{"d_model": 128, "d_expert": 64, "balance_bias": false, "n_kv_head": 2, "norm_eps": 1e-06, "init_std_o": 0.0, "init_std_down": 0.0, "optimizer": "adamw", "beta1": 0.95, "beta2": 0.95, "decay_fraction": 0.866}
Below are experts of layer 6 (counted from 0) of a mixture-of-experts language model. Rows are named router (the router's row for the expert), gate (a neuron's input weights, with its number), up (a neuron's input weights, with its number) and show model dimensions 0-127. Each number is 200 + 20 x the weight over its row's rms, rounded and kept within 0 to 999.
After each expert's rows: a language model's description of what the expert responds to. This comes from a sample of Wikipedia text that the model never trained on.

# expert 2
router,213,212,194,192,185,193,209,183,207,177,229,219,228,188,175,209,176,208,205,221,217,179,177,184,194,212,203,189,221,197,239,220,204,187,167,219,202,179,186,161,195,222,196,209,196,198,200,170,214,223,201,202,163,204,196,175,171,232,182,179,194,172,221,198,187,191,203,221,184,168,198,181,194,206,200,173,227,175,229,216,175,214,258,176,180,191,192,196,208,173,200,187,210,204,187,215,228,228,184,163,179,216,183,223,171,218,183,204,166,212,164,156,209,178,232,196,223,189,185,179,237,202,190,207,173,188,169,206
gate2,169,198,229,192,205,204,200,175,211,212,203,207,208,226,209,174,197,178,161,219,217,217,179,243,183,176,199,174,201,195,157,192,186,180,171,217,206,188,199,179,208,202,206,241,220,145,222,197,196,180,180,209,211,169,178,178,230,182,205,215,201,203,195,202,229,171,197,156,215,193,182,200,187,202,201,173,177,201,209,232,202,170,173,159,225,183,178,204,207,190,199,213,209,240,194,219,190,213,208,192,201,211,207,240,206,233,192,217,210,240,201,190,231,180,209,208,180,169,204,197,218,185,219,231,224,200,217,222
up2,230,198,173,198,169,204,243,188,202,234,187,173,164,169,191,180,239,194,210,202,188,214,201,153,217,240,199,188,182,198,185,195,194,217,213,189,208,170,233,201,218,184,192,219,197,235,203,174,195,217,192,199,219,223,217,203,177,213,227,157,203,187,204,172,204,200,231,194,204,204,195,215,214,201,175,200,179,224,197,194,189,202,197,203,182,209,190,215,210,226,217,203,190,191,206,224,158,193,198,212,146,190,182,191,198,188,192,202,207,169,196,240,213,220,178,182,242,199,201,212,205,206,196,217,243,244,154,195
Sentence-ending periods

# expert 5
router,187,179,173,197,181,231,197,210,223,176,196,164,193,219,180,225,184,212,218,212,212,190,173,186,186,210,192,204,226,212,194,235,228,155,190,180,207,158,203,168,174,216,217,212,198,184,187,201,202,179,208,211,175,231,214,187,208,204,198,231,231,205,193,189,186,200,204,209,215,145,195,203,185,201,177,205,209,210,212,191,197,212,235,165,188,188,195,189,221,208,252,165,196,216,197,216,244,223,183,192,215,172,213,214,168,212,206,211,197,205,174,187,188,193,222,213,193,196,167,169,237,191,213,222,172,182,177,239
gate2,177,217,210,196,192,218,191,227,195,184,214,240,235,214,198,218,179,187,218,197,188,182,218,216,181,152,209,220,206,238,186,208,217,206,196,194,218,185,224,224,181,177,206,208,206,188,167,207,212,176,211,171,181,216,210,183,211,178,154,201,212,238,204,190,195,176,194,192,212,189,234,250,208,191,227,210,155,183,198,205,204,203,225,211,182,178,217,193,197,217,194,213,221,212,165,212,167,162,169,207,204,224,177,211,211,198,189,172,191,199,211,182,206,204,184,171,141,210,205,210,194,167,203,179,191,224,195,172
up2,161,222,213,212,181,242,188,173,201,176,218,200,200,211,195,223,178,185,188,193,214,175,216,214,187,189,215,212,212,200,216,201,220,195,234,208,199,200,193,220,228,194,215,182,192,218,198,186,198,192,203,193,191,183,232,201,188,233,179,205,171,162,189,207,203,164,222,199,171,137,233,224,180,190,191,216,188,185,202,190,183,199,233,176,186,193,211,208,212,225,226,220,184,181,139,178,212,184,194,193,201,174,207,222,182,185,236,204,175,229,194,166,205,209,200,187,196,206,187,235,198,160,234,238,187,192,208,183
Commas and colons

# expert 11
router,183,195,150,204,192,221,202,215,212,203,218,170,204,222,174,192,191,198,227,198,213,173,160,195,183,192,197,176,204,201,208,209,216,149,196,224,206,199,186,199,187,217,199,185,235,216,167,171,201,203,191,214,179,226,206,189,182,218,198,207,222,191,222,208,183,179,203,193,196,170,204,178,174,200,165,178,213,226,219,206,167,199,224,150,214,233,203,192,217,191,208,169,190,181,200,248,231,241,186,170,217,196,195,210,161,213,162,221,191,209,170,214,214,183,207,218,209,189,176,203,217,210,182,222,174,177,208,232
gate2,217,181,197,206,236,209,193,172,187,217,213,223,185,171,214,170,219,206,226,198,186,201,193,202,206,202,182,206,210,183,209,207,183,220,188,159,170,223,201,204,190,195,127,205,204,211,193,181,202,193,147,209,183,224,216,210,190,202,183,198,201,204,214,191,212,183,175,202,190,229,229,183,250,181,204,181,181,218,194,231,208,212,176,206,195,195,178,189,144,201,201,193,165,209,162,197,186,172,200,196,163,196,159,192,177,182,190,217,214,190,208,194,196,222,206,177,217,227,178,171,168,183,197,161,206,199,204,218
up2,218,167,212,210,210,161,193,217,237,183,220,185,195,207,145,211,196,206,222,179,212,164,180,195,195,204,203,191,219,207,204,186,208,216,172,217,205,221,196,198,164,216,189,166,204,209,226,210,209,210,217,223,222,162,228,189,191,213,180,175,194,155,199,176,196,224,163,203,178,175,181,205,208,192,208,212,213,228,171,220,196,180,177,195,215,181,188,174,217,221,224,188,199,231,211,185,255,204,182,189,169,206,195,193,200,170,221,191,180,184,218,213,162,180,151,223,212,198,230,202,184,206,197,196,215,221,205,209
Clause conjunctions

# expert 21
router,186,204,198,171,193,199,230,176,217,187,187,196,235,231,185,221,203,183,225,222,217,206,213,182,186,186,206,197,179,213,212,182,218,158,190,199,177,202,192,177,216,249,211,223,216,199,202,183,212,198,202,224,180,229,190,219,164,211,199,215,205,211,202,220,186,177,219,212,241,171,223,182,166,160,179,175,186,196,223,202,194,180,230,195,189,218,194,214,195,209,191,167,203,196,230,237,219,241,151,157,210,188,214,212,150,213,206,206,204,196,187,210,193,181,188,210,199,200,209,220,221,183,187,210,171,222,195,237
gate2,196,174,215,177,214,176,225,201,209,189,228,137,218,176,187,178,199,238,217,190,207,206,164,202,223,200,207,194,209,212,207,184,194,158,226,229,213,216,187,183,173,202,222,224,190,197,198,190,203,226,215,217,175,171,201,198,179,184,146,178,190,203,209,201,188,153,231,205,221,210,192,211,217,184,157,203,230,163,176,230,206,197,226,193,186,193,198,217,191,229,224,208,160,173,198,178,208,219,195,203,192,184,189,181,192,196,228,203,213,178,182,178,175,207,231,218,186,208,208,232,200,212,188,193,198,224,225,201
up2,198,198,196,166,209,211,226,174,201,168,192,168,184,200,193,216,209,251,221,236,187,199,188,185,191,207,175,177,171,221,206,222,182,211,211,219,186,184,182,200,185,209,139,218,176,199,179,153,206,194,223,187,184,217,198,213,197,184,193,214,191,192,202,215,172,247,215,183,183,205,214,170,217,172,204,194,222,166,174,175,170,158,231,208,165,204,189,252,192,177,193,228,166,211,211,193,185,211,214,235,229,205,210,188,211,189,197,188,228,202,206,191,187,204,207,217,198,220,201,203,192,213,223,177,198,192,209,196
Adverbs, auxiliaries, line breaks

# expert 14
router,171,195,186,198,177,214,170,219,218,211,198,176,195,202,167,199,188,190,232,213,220,194,146,198,180,159,216,182,201,215,204,213,230,187,164,224,218,190,181,177,200,215,215,189,174,219,182,184,167,178,209,176,209,226,206,183,190,173,192,231,209,188,218,202,216,168,180,218,203,153,232,192,199,210,156,183,196,193,200,197,168,209,216,146,206,193,189,184,192,194,213,193,200,198,191,207,216,209,176,189,167,210,218,214,197,195,186,243,170,193,182,165,193,168,229,226,198,211,176,194,182,172,177,199,180,208,197,219
gate2,190,193,180,193,175,214,181,180,238,196,220,194,174,232,210,187,200,197,215,175,196,205,191,203,221,189,209,179,221,190,162,213,211,219,183,236,159,187,170,183,203,224,243,162,216,237,211,189,199,197,211,208,200,223,149,184,222,225,189,200,199,196,175,190,191,196,210,212,191,201,206,239,205,149,181,209,228,189,199,200,208,227,224,154,202,198,183,192,188,214,193,178,211,193,239,226,172,221,174,159,190,188,197,176,200,182,205,192,204,193,220,234,191,194,230,229,212,233,186,221,200,202,207,204,203,173,175,198
up2,169,182,231,224,231,220,218,203,185,207,195,195,217,202,188,196,191,216,217,221,176,223,201,225,177,195,178,197,230,240,225,215,164,207,198,191,192,206,159,173,170,199,173,218,251,215,206,180,181,190,199,203,193,192,176,196,209,206,196,173,209,211,197,216,253,180,215,183,216,230,199,208,202,169,227,195,154,254,196,195,208,236,166,193,200,172,202,194,192,195,194,184,197,177,161,200,213,197,176,190,209,225,190,222,201,184,186,246,218,191,185,216,209,181,229,213,237,181,204,194,201,202,186,214,200,200,210,205
Prepositions

# expert 7
router,207,198,182,161,209,203,236,204,218,213,212,207,230,222,156,180,185,186,204,181,196,216,209,162,201,195,183,203,195,212,205,204,195,193,187,212,208,195,207,181,183,201,242,208,192,197,206,189,191,204,186,193,148,251,230,198,215,226,202,196,251,200,229,189,196,190,185,205,202,166,203,187,200,197,187,184,235,206,227,220,171,190,202,192,237,227,162,208,201,194,201,183,193,186,197,181,245,201,197,146,199,193,207,202,194,224,229,245,204,206,200,219,207,197,211,197,199,178,184,181,247,198,204,231,199,171,159,206
gate2,201,196,206,168,206,182,216,180,211,193,203,171,237,214,193,205,210,195,179,217,193,207,224,194,199,181,231,207,199,163,198,169,188,198,188,216,223,171,231,189,220,214,174,159,225,226,184,202,213,217,211,230,217,201,193,212,219,181,162,180,195,227,197,178,190,224,172,199,207,211,232,178,167,213,166,181,219,215,200,198,207,193,247,213,217,231,142,194,195,206,230,206,201,192,180,214,216,225,200,171,227,190,193,182,209,190,238,242,199,192,202,199,173,203,161,202,186,177,186,197,232,182,199,201,166,211,184,183
up2,205,221,197,188,179,215,212,207,179,208,198,216,186,218,171,202,206,223,184,168,187,210,173,218,211,188,182,200,202,226,201,170,211,207,197,176,187,226,178,203,225,194,192,203,220,215,217,204,225,212,179,204,205,203,211,188,209,220,190,188,280,185,209,184,159,213,214,208,209,183,193,195,197,192,215,190,172,209,165,167,207,193,184,202,196,211,209,238,183,211,200,218,187,200,199,212,211,171,190,250,221,191,201,227,205,212,172,176,221,231,199,178,277,202,206,256,204,209,182,228,218,201,212,180,204,205,221,188
Short pronouns and syllables

# expert 20
router,197,202,201,202,158,205,223,172,217,223,197,173,235,216,158,224,194,189,199,238,209,183,207,190,171,184,213,194,190,207,205,206,208,164,205,183,176,161,174,192,191,234,188,233,241,209,199,159,193,221,188,231,191,213,207,195,195,228,215,224,232,201,210,206,223,189,209,210,195,181,206,212,188,182,167,200,215,180,221,197,171,190,216,175,197,233,193,190,201,196,197,187,189,223,210,232,212,180,202,165,182,189,200,202,145,225,192,222,163,204,164,190,183,162,204,201,190,166,179,187,213,194,180,206,192,189,171,218
gate2,177,194,189,206,201,214,189,192,204,176,157,194,191,200,224,204,175,171,205,167,154,181,197,192,217,210,181,190,205,210,214,221,212,176,179,209,213,235,209,206,226,198,256,214,154,157,218,216,203,214,216,186,224,192,182,198,208,186,198,195,220,185,208,170,211,208,158,209,194,210,191,207,186,211,221,236,210,213,215,208,186,167,217,187,245,228,198,190,201,196,222,188,190,247,196,190,192,184,169,208,184,215,177,193,209,179,199,192,170,215,189,163,214,184,181,183,191,191,212,265,188,186,220,186,194,203,222,189
up2,187,189,214,194,200,175,183,234,208,176,197,222,204,195,186,200,165,171,197,198,211,227,214,199,213,213,217,197,209,156,219,207,181,217,231,202,179,222,189,193,197,190,232,244,206,197,177,201,172,190,204,185,201,226,224,200,209,204,203,189,259,188,180,223,189,197,255,166,211,195,219,168,170,175,217,186,196,209,181,187,206,183,220,199,225,202,227,213,206,181,182,196,215,198,169,220,206,198,183,167,196,159,195,173,196,242,232,174,233,207,192,154,189,223,228,173,188,211,211,203,196,176,212,210,189,208,189,205
Determiners and articles

# expert 9
router,202,192,209,159,229,256,192,225,199,177,230,182,206,225,168,213,168,217,212,201,206,216,200,194,190,231,196,170,202,189,218,223,231,144,199,189,213,168,188,158,184,201,201,197,197,207,224,159,208,194,229,208,191,216,195,173,158,217,229,180,223,177,215,218,220,195,186,207,208,178,217,210,163,203,183,204,216,178,217,193,201,188,184,174,198,181,180,173,181,213,233,174,216,196,198,212,220,211,216,183,212,209,209,199,155,215,194,199,169,187,175,200,200,172,214,188,186,185,181,192,195,216,199,228,198,179,175,217
gate2,199,178,199,172,177,201,191,191,171,188,216,185,222,218,190,227,207,218,193,222,205,204,193,176,184,199,195,184,202,205,201,173,194,210,219,199,149,213,151,156,176,234,221,239,227,176,185,191,199,173,202,177,195,214,179,201,178,182,177,210,199,204,208,211,215,166,211,206,198,176,210,204,182,212,167,197,194,181,197,168,184,224,208,160,195,222,194,189,188,198,233,195,203,208,199,222,234,193,176,178,195,189,206,210,204,232,218,194,211,203,201,188,163,192,263,199,233,188,208,170,200,189,194,214,224,175,230,246
up2,197,219,194,225,208,242,185,200,219,226,225,167,180,204,180,176,207,190,199,223,206,172,203,218,199,222,205,209,199,213,190,186,174,248,185,181,202,172,205,204,220,156,188,172,181,189,202,194,211,214,180,184,194,218,252,175,203,202,206,178,199,229,206,209,178,239,194,180,194,226,189,194,194,199,225,206,199,223,205,186,197,198,212,274,219,200,209,226,221,222,187,170,192,181,172,220,192,174,180,195,186,203,179,152,211,204,204,207,236,203,199,196,232,210,186,200,222,197,191,206,194,183,196,171,180,221,206,156
Hyphens, pipes, slashes